Experts of a small language model.
Experts: 64 experts in each of 6 layers, 160 squared ReLU neurons an expert, 4 picks a token, a softmax router, a shared expert of 256 neurons.
Training: a variant of Muon for the experts, 219M tokens, 6690 steps.
Below are experts of layer 9 (counted from 0) of a mixture-of-experts language model. Rows are named router (the router's row for the expert) and show model dimensions 160-191. Each number is 128 + 24 x the weight over its row's rms, rounded and kept within 0 to 255.
After each expert's rows: a language model's description of what the expert responds to. This comes from a sample of Wikipedia text that the model never trained on.

# expert 40
router [114 120 138 161 109 125  96 176 128 154 116 113 147 110 156 159 126 166 123 157 150 154 185 111  80 138 174  70 135 143 115 164]
What it handles: Name-initial fragments. Capital letters and first fragments of proper names and words, often after a table pipe, such as US in USS, Ko, Kr, Phil, Pat.

# expert 37
router [181 106  95 114 129 140 134 143 105 102 148 120 137 125 142 178 103 103 129 114 114 143 126 142 137 125 151 137 113 153 128  92]
What it handles: Name pieces, "of". "of" in institutional names (Hall of Fame, Bureau of), apostrophes and quotes, prime marks, and first pieces of foreign names.

# expert 41
router [132 176 139 121 135  93 121 154 121 134 106 146 161 110 146 144  74 156 133  84  90 135 123 140 159  89 106 156 110 148 124 147]
What it handles: Prepositions before noun phrases. Prepositions such as of, in, across, throughout and the article the that open a phrase, as in median age in the city.

# expert 47
router [183 138 139 155 162 142 144 121 137 164 131 142  85 114 163 131 157 154 133 138 126 124 171 150 110 176 157 122 116 108 103  90]
What it handles: Infobox and table labels. Field labels and column headers in infoboxes and tables ending before a colon or pipe, like Defunct, Motto, Successor, Took office.

# expert 5
router [150 152 158 144 102 145 111 147 149  72 129 133 139  90 118 132 107 190 136 129 130 130 124 116 136 128 101 145 147 191 129 156]
What it handles: Words before counted nouns. Small numbers, articles and short function words that come right before a noun they quantify or govern, such as one daughter, 8 receptions, in love.

# expert 34
router [153 155 192 125 146 119 123 163 145 122 105 155 110 113  91  94 188 109 150 143 142 120 107 140 135 159 128 115 108 160 132 173]
What it handles: List dashes, table pipes. Leading dashes of infobox and list lines and table pipes, plus sentence-opening conjunctions like While, Although, When, and opening parentheses.

# expert 49
router [116 123 151 167 110 132  86  85 140 133 151 127 125 113 147 133 128 111 158 159 126 139 158 131 114 156 127  92 144 130 125 148]
What it handles: Prefixes and connectives. Verb stems and prefixes after was/to/he such as sub, super, invol, rece, plus "Meanwhile" and "somewhere" in plot summaries.

# expert 61
router [152 117 151 106 125 137 147 149 108 129 167 139 153 137 152 156 144 180 146 123 123 112 109 127 117 145 127 130  86 167 113 151]
What it handles: Title and name words. Words inside titles and proper names after The or quotes, e.g. Tonight Show, Mysterious Book, soap opera, plus sentence-initial The.

# expert 23
router [ 93 100 101 158 139 160 102  80 157 142 128 118 152 171 119 148 118 153 107 143  95 118 123 136 102 158 136 164 102 110 132 102]
What it handles: Awards, headings, table structure. Table pipes, heading markers and the ending words of names of awards, institutions and events, such as Arts Emmy, Award, Committee, ==Charts==.

# expert 17
router [137 108 150 169  95 145 149 127 135 151 176 111 107 123 189 114  94 144 124 166 120 146 149 131 130 163 177  87 117 108 133 134]
What it handles: Word-initial fragments. First piece of a word split into several tokens, often at a line or cell start in infobox fields, like En in Enrollment, fre in freestyle, UN in UNII.

# expert 57
router [146 153 135 120 187 133 115 139 138 118 147 162 160 122  86 107 129  96 153  98 150 117 145 140  74 141 110 106 145 131 132 129]
What it handles: Articles starting phrases. The or the right after a line break or verb, especially in sports and season reports, plus infobox labels like Kingdom, Species.

# expert 11
router [101 118 181 123 168 150 170  97 117  94 181  91 138 160 136 143 117 166 119 164 156 168 145 113 141 138 202  82  90 109  67 143]
What it handles: Years and coordinate digits. Leading digit groups of years and numbers, like 195 in 1958 or 200 in 2005, and degree values in coordinates, 43°49′.

# expert 28
router [ 96  99 109 145 102 130 124 120  74 145 159 124  92 119 107 132 110 152 104 152 116 158 102 107 144 130 164  81 106 139 123 111]
What it handles: Mid-word fragments. Short fragments inside words and names, especially th in anything or everything, plus is, Ex, Ger, year, often in music articles.

# expert 13
router [135 149 140 109 103 108 141 123 128 111 159 148 116 142 135 177 117 117 174 132 133 134 122 177 146 132 120 104 114 147 131 159]
What it handles: Team nouns, table units. Collective nouns like team, teams, band, members, FC, and opening parentheses or unit labels inside stats and infobox tables.

# expert 36
router [164 132 102 123 140 113 122 111 161 137 138 155  93 120 136 105 124  96 175 104 123 159  84 123  78 108 113 111 120 122 115 120]
What it handles: Table and list delimiters. Cell pipes in sports and statistics tables, line breaks, closing brackets and commas, plus infobox keys such as Binomial name, Title.

# expert 44
router [119 118 115 141 102 121 128  89 116 124 120 110 154 172 157 147 155 123 142 120 127 129 130 111 130 120 133 135 112 105 151 130]
What it handles: Mid-word consonant pieces. Short fragments right after a word's first letters, in names and ordinary words, e.g. Agg.Tooltip, Offshore, guarantee, embassy, Dancer.

# expert 63
router [148 143 126 135 112  91 115 155 152 139  96 149 114 128 110 124 181 110 108  97 105 142 120 139 149 115 136 128 138 147 112 125]
What it handles: Infobox list-item dashes. Dashes opening infobox lines of ship, chemical and place data (Beam, Draft, 3D model), table pipes, and verbs like served, followed.

# expert 15
router [ 85 111 118 122 111 177 144 113 126 133 141 113 119 162 119 107 104 131 125 140 133 139 155 171  99 102 130 144  98 155 108 178]
What it handles: Name fragments, table numbers. Middle pieces of proper names and rare words (Bem-el-mans, tr-aj-ectory), small numbers in table cells, and sentence-opening This.

# expert 50
router [141  90  90 103 115 156 112 131 133 164 147 107 177  94  93 134 161 137 120  99 129 113 119 135  90 140 137 106 113 123 122 141]
What it handles: Foreign place and surname pieces. Middle and ending syllables of non-English place and personal names, e.g. Istanbul, Madrid, Eriksson, Memphis, Granada.

# expert 29
router [123 151 119 108  94 120  76 118  97 139 137 139 150  86 144 120 159 146 129 140 121 140 114 126  75 131 143 132 115 149  78 135]
What it handles: Mid-word syllables after capitals. Second syllable of a word that starts with a capital, mostly names and infobox labels, like Xavier, Estimate, Nominee, Wesleyan.

# expert 32
router [108 133 109 130 127 146 114 130 122 142 156 161 114 153 163 131 159  73 109 119 138 115 131 123 107  88 103 158 111 128 117 129]
What it handles: Table dividers and word starts. Markdown table separator rows, the word his, and word-initial pieces of longer words, e.g. ab-bre-viated, A-ver-age, Ben-ch press, Phylum, Died.

# expert 46
router [142 124 109 116 142 116 151 123 128 119  77 150 131  63 122 148 143 127 162 152 118 130 151 135  82 128 108 144 152 162 121 174]
What it handles: Prepositions before objects. Prepositions introducing a following noun phrase, as in for seven years, with Lost Highway, against, among, between, featuring, in sports and album articles.

# expert 55
router [106 126 142  82 124  61 141 116  87 134 158 126 121 135 170 110  87 120  92 165 148 172 128 140 141 124 127 126 125 135 128 121]
What it handles: Mid-word consonant pieces. Inner word fragments, often consonant clusters or single letters, e.g. pharm-ace-utical, de-feat, app-reciation, de-ep.

# expert 20
router [133 145 118 106 113 117 115 114 181 139  72 162 125 155 123 156 149  98 118 157 173 116 103 146  58 137 114 153 121 177 159 114]
What it handles: Copulas and name pieces. Linking verbs was, is, were, being after a subject, plus fragments of Indian, Japanese and other foreign names and places, e.g. Okinawa, Raj.

# expert 19
router [113 121  85 128 109 114 162 147 132 129 122 109  98 167 120 141  83 101  75 140 148 139  69 130 113 120 152 139 123 137 163 118]
What it handles: Adjectives, adverbs, hyphens. Evaluative adjectives, adverbs and existential there after is/was/be, e.g. best, important, possible, easy, usually, plus compound-word hyphens.

# expert 48
router [134  74 155 166 155 123 118 155 150  88 114 139 135 158 128 148 147 114 163 143 136 110 105 115  90 132 134 148 134 115 135  91]
What it handles: List dashes and first names. Dashes opening infobox lines before Kingdom or Former names, table pipes, and common male first names such as William, Peter, David.

# expert 4
router [117 106  92 127 111 123 150 122 114 110 109 160 175 138 126  85 123 128 151 155 135 129 125 127  91 177 115 133 114 114 115 155]
What it handles: Clause-break commas, first names. Commas and table pipes ending a clause or name, plus first names and clause openers, such as Mark, Michael, how, so, If.

# expert 39
router [118 114 134 152 197 139 158 103 128 136 103 102 134 115 164 115 114 161  99 137 120 151 136 139 138  76 170 114 125 108 106 122]
What it handles: Word-initial capital fragments. First one or two letters of a capitalized word split into pieces, often in table cells or names, such as B, Bl, Man-it-oba.

# expert 7
router [131 145 131 141 122  96 149 100 142 135 112 152  83 141 133 162 132 147 148 140 147 101 155 125 103 128 129  85 138 135 127 102]
What it handles: Word-initial fragments. First pieces of longer words and names split into subwords, plus year prefixes like 201, 199, e.g. Car, Pitts(burgh), anim(als).

# expert 31
router [ 96  78 136 116 140 119  66 176 111  83  75 103 101 114 123 108 154 119 160 156 139  99 135 119 122 106 105 127 106 160 138 110]
What it handles: Past participles, list heads. Past participles and verbs before "of/to" such as served, remained, stripped, based, plus infobox list items like "Coat of arms".

# expert 8
router [146 108 135 126 114 111 131 122 124 119 118 160 108 113 136 120 140 137 124 165 124 155 120 134 135 147 134 110  56 145 159 139]
What it handles: Numbers and taxonomy pieces. Digits and dashes in statistics, records and areas, plus taxobox and infobox words like Clade, Species, Goals, Position, e.g. arm-triangle, 59 km.

# expert 2
router [165 112 100 117 107 146  75 163 167 121 122 139 100  99  93  92 113  65 132 100 130 105 123 137 137 121  88 156 154 160 112 136]
What it handles: Sentence-boundary connectives. Periods, commas, semicolons, line breaks and prepositions or clause openers like In, During, including, until, often just before the or a table row.

# expert 62
router [118 160 147 107 124 129 132 135 126  76 138 122 146 119 140 177 156 118 167 149 116 140 133 122 128  62 134 126 164 146 149  84]
What it handles: Quantifiers and table rows. Quantity words like more, most, several, many, these, other, two, plus table separator rows and line breaks between table rows.

# expert 18
router [145 112 109 177 147 120 117 126 156 132 120 134 131 190 128  91  94 116 140 128 190 132 130 104 127 148 128 127 128  97  86 163]
What it handles: Table cells and infobox values. Table pipes, coordinate separators and infobox field words after a dash, such as Oper-ator, FI-P-S, ISBN, and the in running prose.

# expert 45
router [ 85 120 119 135 126 161 136  93 148 113 157 120 145 118 138 163 121 150 137  98 137 125 111 142 145  78 164 118  95  98 119 127]
What it handles: Hedging adverbs, word middles. Hedging and modal words like may, often, generally, usually, according, plus inner syllables of long words such as Pseud-om-onadati, Scre-en-play.

# expert 25
router [155 176 164 136 154 130 138 156 118 123 154 227 102 121 140  91 145 105 150 131 168  93 151 134 102 118 122  93 171 146 188 145]
What it handles: Modals, copulas, list dashes. Modal and auxiliary verbs (may, could, must), is/are/was, table pipes, and list dashes opening infobox lines like "- Screenplay by".

# expert 42
router [141 151 152 111 114 136 127 178 112 139 114 157 172 161 154 126  94 137 141 147 131 128 101 178  97  96 109 158  93  73 133 163]
What it handles: Infobox and table terms. Word pieces and nouns in infoboxes and tables, such as Th-es-is, Col-ors, R-IA-A, genus, Senate, Church, often before of or a pipe.

# expert 43
router [110 103 156 133 126 124 121 147 132 140 161 120  83 122  79 109  99 134 177 132  65 109 114 137  80 100 125 124 145 148  73 132]
What it handles: Narrative action verbs. Action verbs after and/he in biographies, e.g. began, started, played, announced, finished, plus word-initial "in" prefixes.

# expert 54
router [134 141 104 101 114 112 101 155 162 136 152 150  90 107 138 166  73 141 152 101 117 166 129 143 121  96 157  87 118 127 135 142]
What it handles: Numbers and election tables. Small numbers, semicolons and slashes in tables, especially election results and sports, such as INSEE/Postal, medal dashes, and date days.

# expert 51
router [136 126 119  98 132  81 135 149 105 124 107 163  72 157 106 106 152 152 109 108 124 161 174 128 135 169 146 115 164 162 168 116]
What it handles: Infobox and table structure. Table-cell pipes, list dashes and section markers in infoboxes and stats tables, plus occupation words like footballer, politician.

# expert 12
router [117 127 138 163 131 108 106 122 135 125 106 133 170 118 150 160 113 180 113 107 157  74 134 142  82 136 147 119  98 149 179  95]
What it handles: Place and group nouns. Nouns that end a noun phrase after the or a, mainly places and roads, such as County, Street, town, River, village, links, people.

# expert 53
router [100  96 146 184 119 113 131 107 141 104 106 103 179 123 165 147 112 141 129 135 141 113  80 149 118 138  84  95 133 123 100  97]
What it handles: The before named places. The word the right after of or in, before a proper name or title, as in a commune in the Nord, Manager of the Month.

# expert 21
router [148 143 114 136 158 161  99 149 140 147 121 149  91 128 107 140 124  94 114  71 131  90 152 137 154 138  93 158 145 185 145 140]
What it handles: Sentence and paragraph breaks. Periods, commas and paragraph breaks ending a clause or section, plus clause-opening conjunctions like After, although, because, while.

# expert 10
router [173  98 124  92 126 143 148 166 138 150 140 156 116 136 112 123  94 155 116 107 128 125 128 132 139  90 135 172 122 146 113 102]
What it handles: Sentence-ending periods. Periods ending sentences or abbreviations before a new capitalized sentence, such as 1969. She, plus modal verbs could, can, may, would.

# expert 3
router [137 124 121 137 117 122 129 139  97 114 118 101 115 122 100 117 102 106 115 136 110 155 122 171 117 106 124  91 124 112 129 172]
What it handles: Modifiers before place-names. Words that modify a coming noun, mostly place and nationality adjectives and possessives, such as United, North, Soviet, their, its.

# expert 56
router [134 114 104 147 121 144 134 108 142  83 123 111 138 156 117 116 153 136  98 153 108 105 149 143 138 166  67 107 122 148 165 118]
What it handles: Parentheses and commas. Opening parentheses after a name introducing a gloss, date or actor, and commas joining clauses or list items, e.g. Schoedder (1855.

# expert 22
router [128 116 134 160 119 131 177 168 161  68 148 107 155 158 121 125 143 149 144 106 148 123 121 103 158 152 171 107 111 164 114 158]
What it handles: Noun word endings. Final pieces or whole common nouns completing a word before of, and or in, such as fishes, storage, species, players, video.

# expert 33
router [153 168 135 137 133 136  91 146 152 124  96 146  95  83 120 127 137  98 119 101 107  98 143 137 136 131  99 156 158 146 119 129]
What it handles: Prepositions before noun phrases. Prepositions and articles opening a noun phrase after a verb, such as welcomed by, belong to, administered by, with, including.

# expert 1
router [101 129 143 119 116 126 144 114 111 159 131 131 108 135 134 124 107 120 114 142 123 110 132 143 117 142 117 113 115 137 163 106]
What it handles: Punctuation and delimiters. Punctuation tokens such as periods, quotes, commas, parentheses, table pipes and heading equals signs, e.g. i.e., "Tibetan, ==.

# expert 9
router [165  79 123 126 138 110  91 125 134 143 132 138  98 157 163 125 116 185 120  97 149 164 110 147 162  89 150 125 131 151 119 163]
What it handles: Line breaks, word endings. Line breaks after sentences or list items, plus noun suffixes ending words (ation, ity, ance), and ISO/ISBN label fragments in infoboxes.

# expert 60
router [146 118  86 132 140 126 139  86 117 150 146 104 146 138 107 135 130 157 126 144 145 144 126 131 167 138 133 123 140  76 109 128]
What it handles: Year final digits. Final digits of years after 201, 202 or 199, such as 1948–2016 and 2011 to 2013, plus taxonomy words like Animalia, idae.

# expert 27
router [112 128 138 101 130 111  99 144 129 137 138 145 153 118 151 138 111 129 137 103  92 152 118 146 122 138  87  74 114 166  87  94]
What it handles: Person names, titles. Pieces of personal names and titles in biographies and election tables, such as Colonel, Lord, Andrew, Ferrell, and the ( in Source(s).

# expert 26
router [127 108  99 136 139 125 144  83 128 169 130  91 176 140 131 122 125 154 123 145 129 138 133  96 116 112 142 115  97  67 125 165]
What it handles: Sports-name word fragments. Word-piece fragments inside sports terms and team or event names, e.g. Trofeo, Slam, IceHogs, All-America, rifle, in season and team contexts.

# expert 52
router [140 133 112 129  93 114 123 138 157  81 150 111 113 151 114 144 139 117 127 161 121 154 142 163 112 173 145 141  88 126 113 136]
What it handles: Technical word middles. Middle pieces of technical or foreign words, such as Chelicerata, Socorro, heterocyclic, exhausted, plus periods ending paragraphs and Succeeded, UTC.

# expert 35
router [108 146 104 162  79 165 176  68 111 121 146  80 127 147 117 147 154 146 140 108 104 153 140 116 125 127 129 110 121 105  78 117]
What it handles: Middle syllables in names. Inner pieces of place names, personal names and compounds, as in Bessarabia, Thessaly, Tianjin, bed-and-breakfast, plus instrument words such as drums and guitar.

# expert 0
router [128 116  86 126 136 163 143  87 111 128  96 107 148 138 142 127 124 152 125 165 115 152 157 118 135 121 168 115 111  67 110 106]
What it handles: Mid-word scientific fragments. Word-internal pieces inside technical, taxonomic or chemical terms and rare names, such as gas-ol-ine, gastro-po-d, Atmosph-er-ic, chl-or-ographene.

# expert 59
router [160 138  86 107 143 125 164 116 128  98 138 135 171 135 147 148 160  79 148 136 121 147 137 167 147 145 104 136 124 166 135 139]
What it handles: Final pieces of names. Last piece of a personal, club or place name, ending in a space, such as Sturm Graz, Roberto, Dudley, and name endings -ton, -ford.

# expert 38
router [128  94  73 115 140  99 129 129 115 114 129  99 113 142 109 127 123  91 120 159 125 131 104 126 148 174  94 111 106 119  68 128]
What it handles: Headings and sentence ends. Wiki heading markers ==, ===, final periods before paragraph breaks, and closers like ). and ." ending sentences or lines.

# expert 14
router [173  95 133 142 112 110 136 173 144 134  96 107 192 122 129 141  68 122 150 116 149 118 127 138 151 119 105 133 125 112 135 106]
What it handles: Number endings, party words. Final digits of years, scores and times in tables (201-8, 2:36.35) and words like Labour, Conservative, party, village, medal.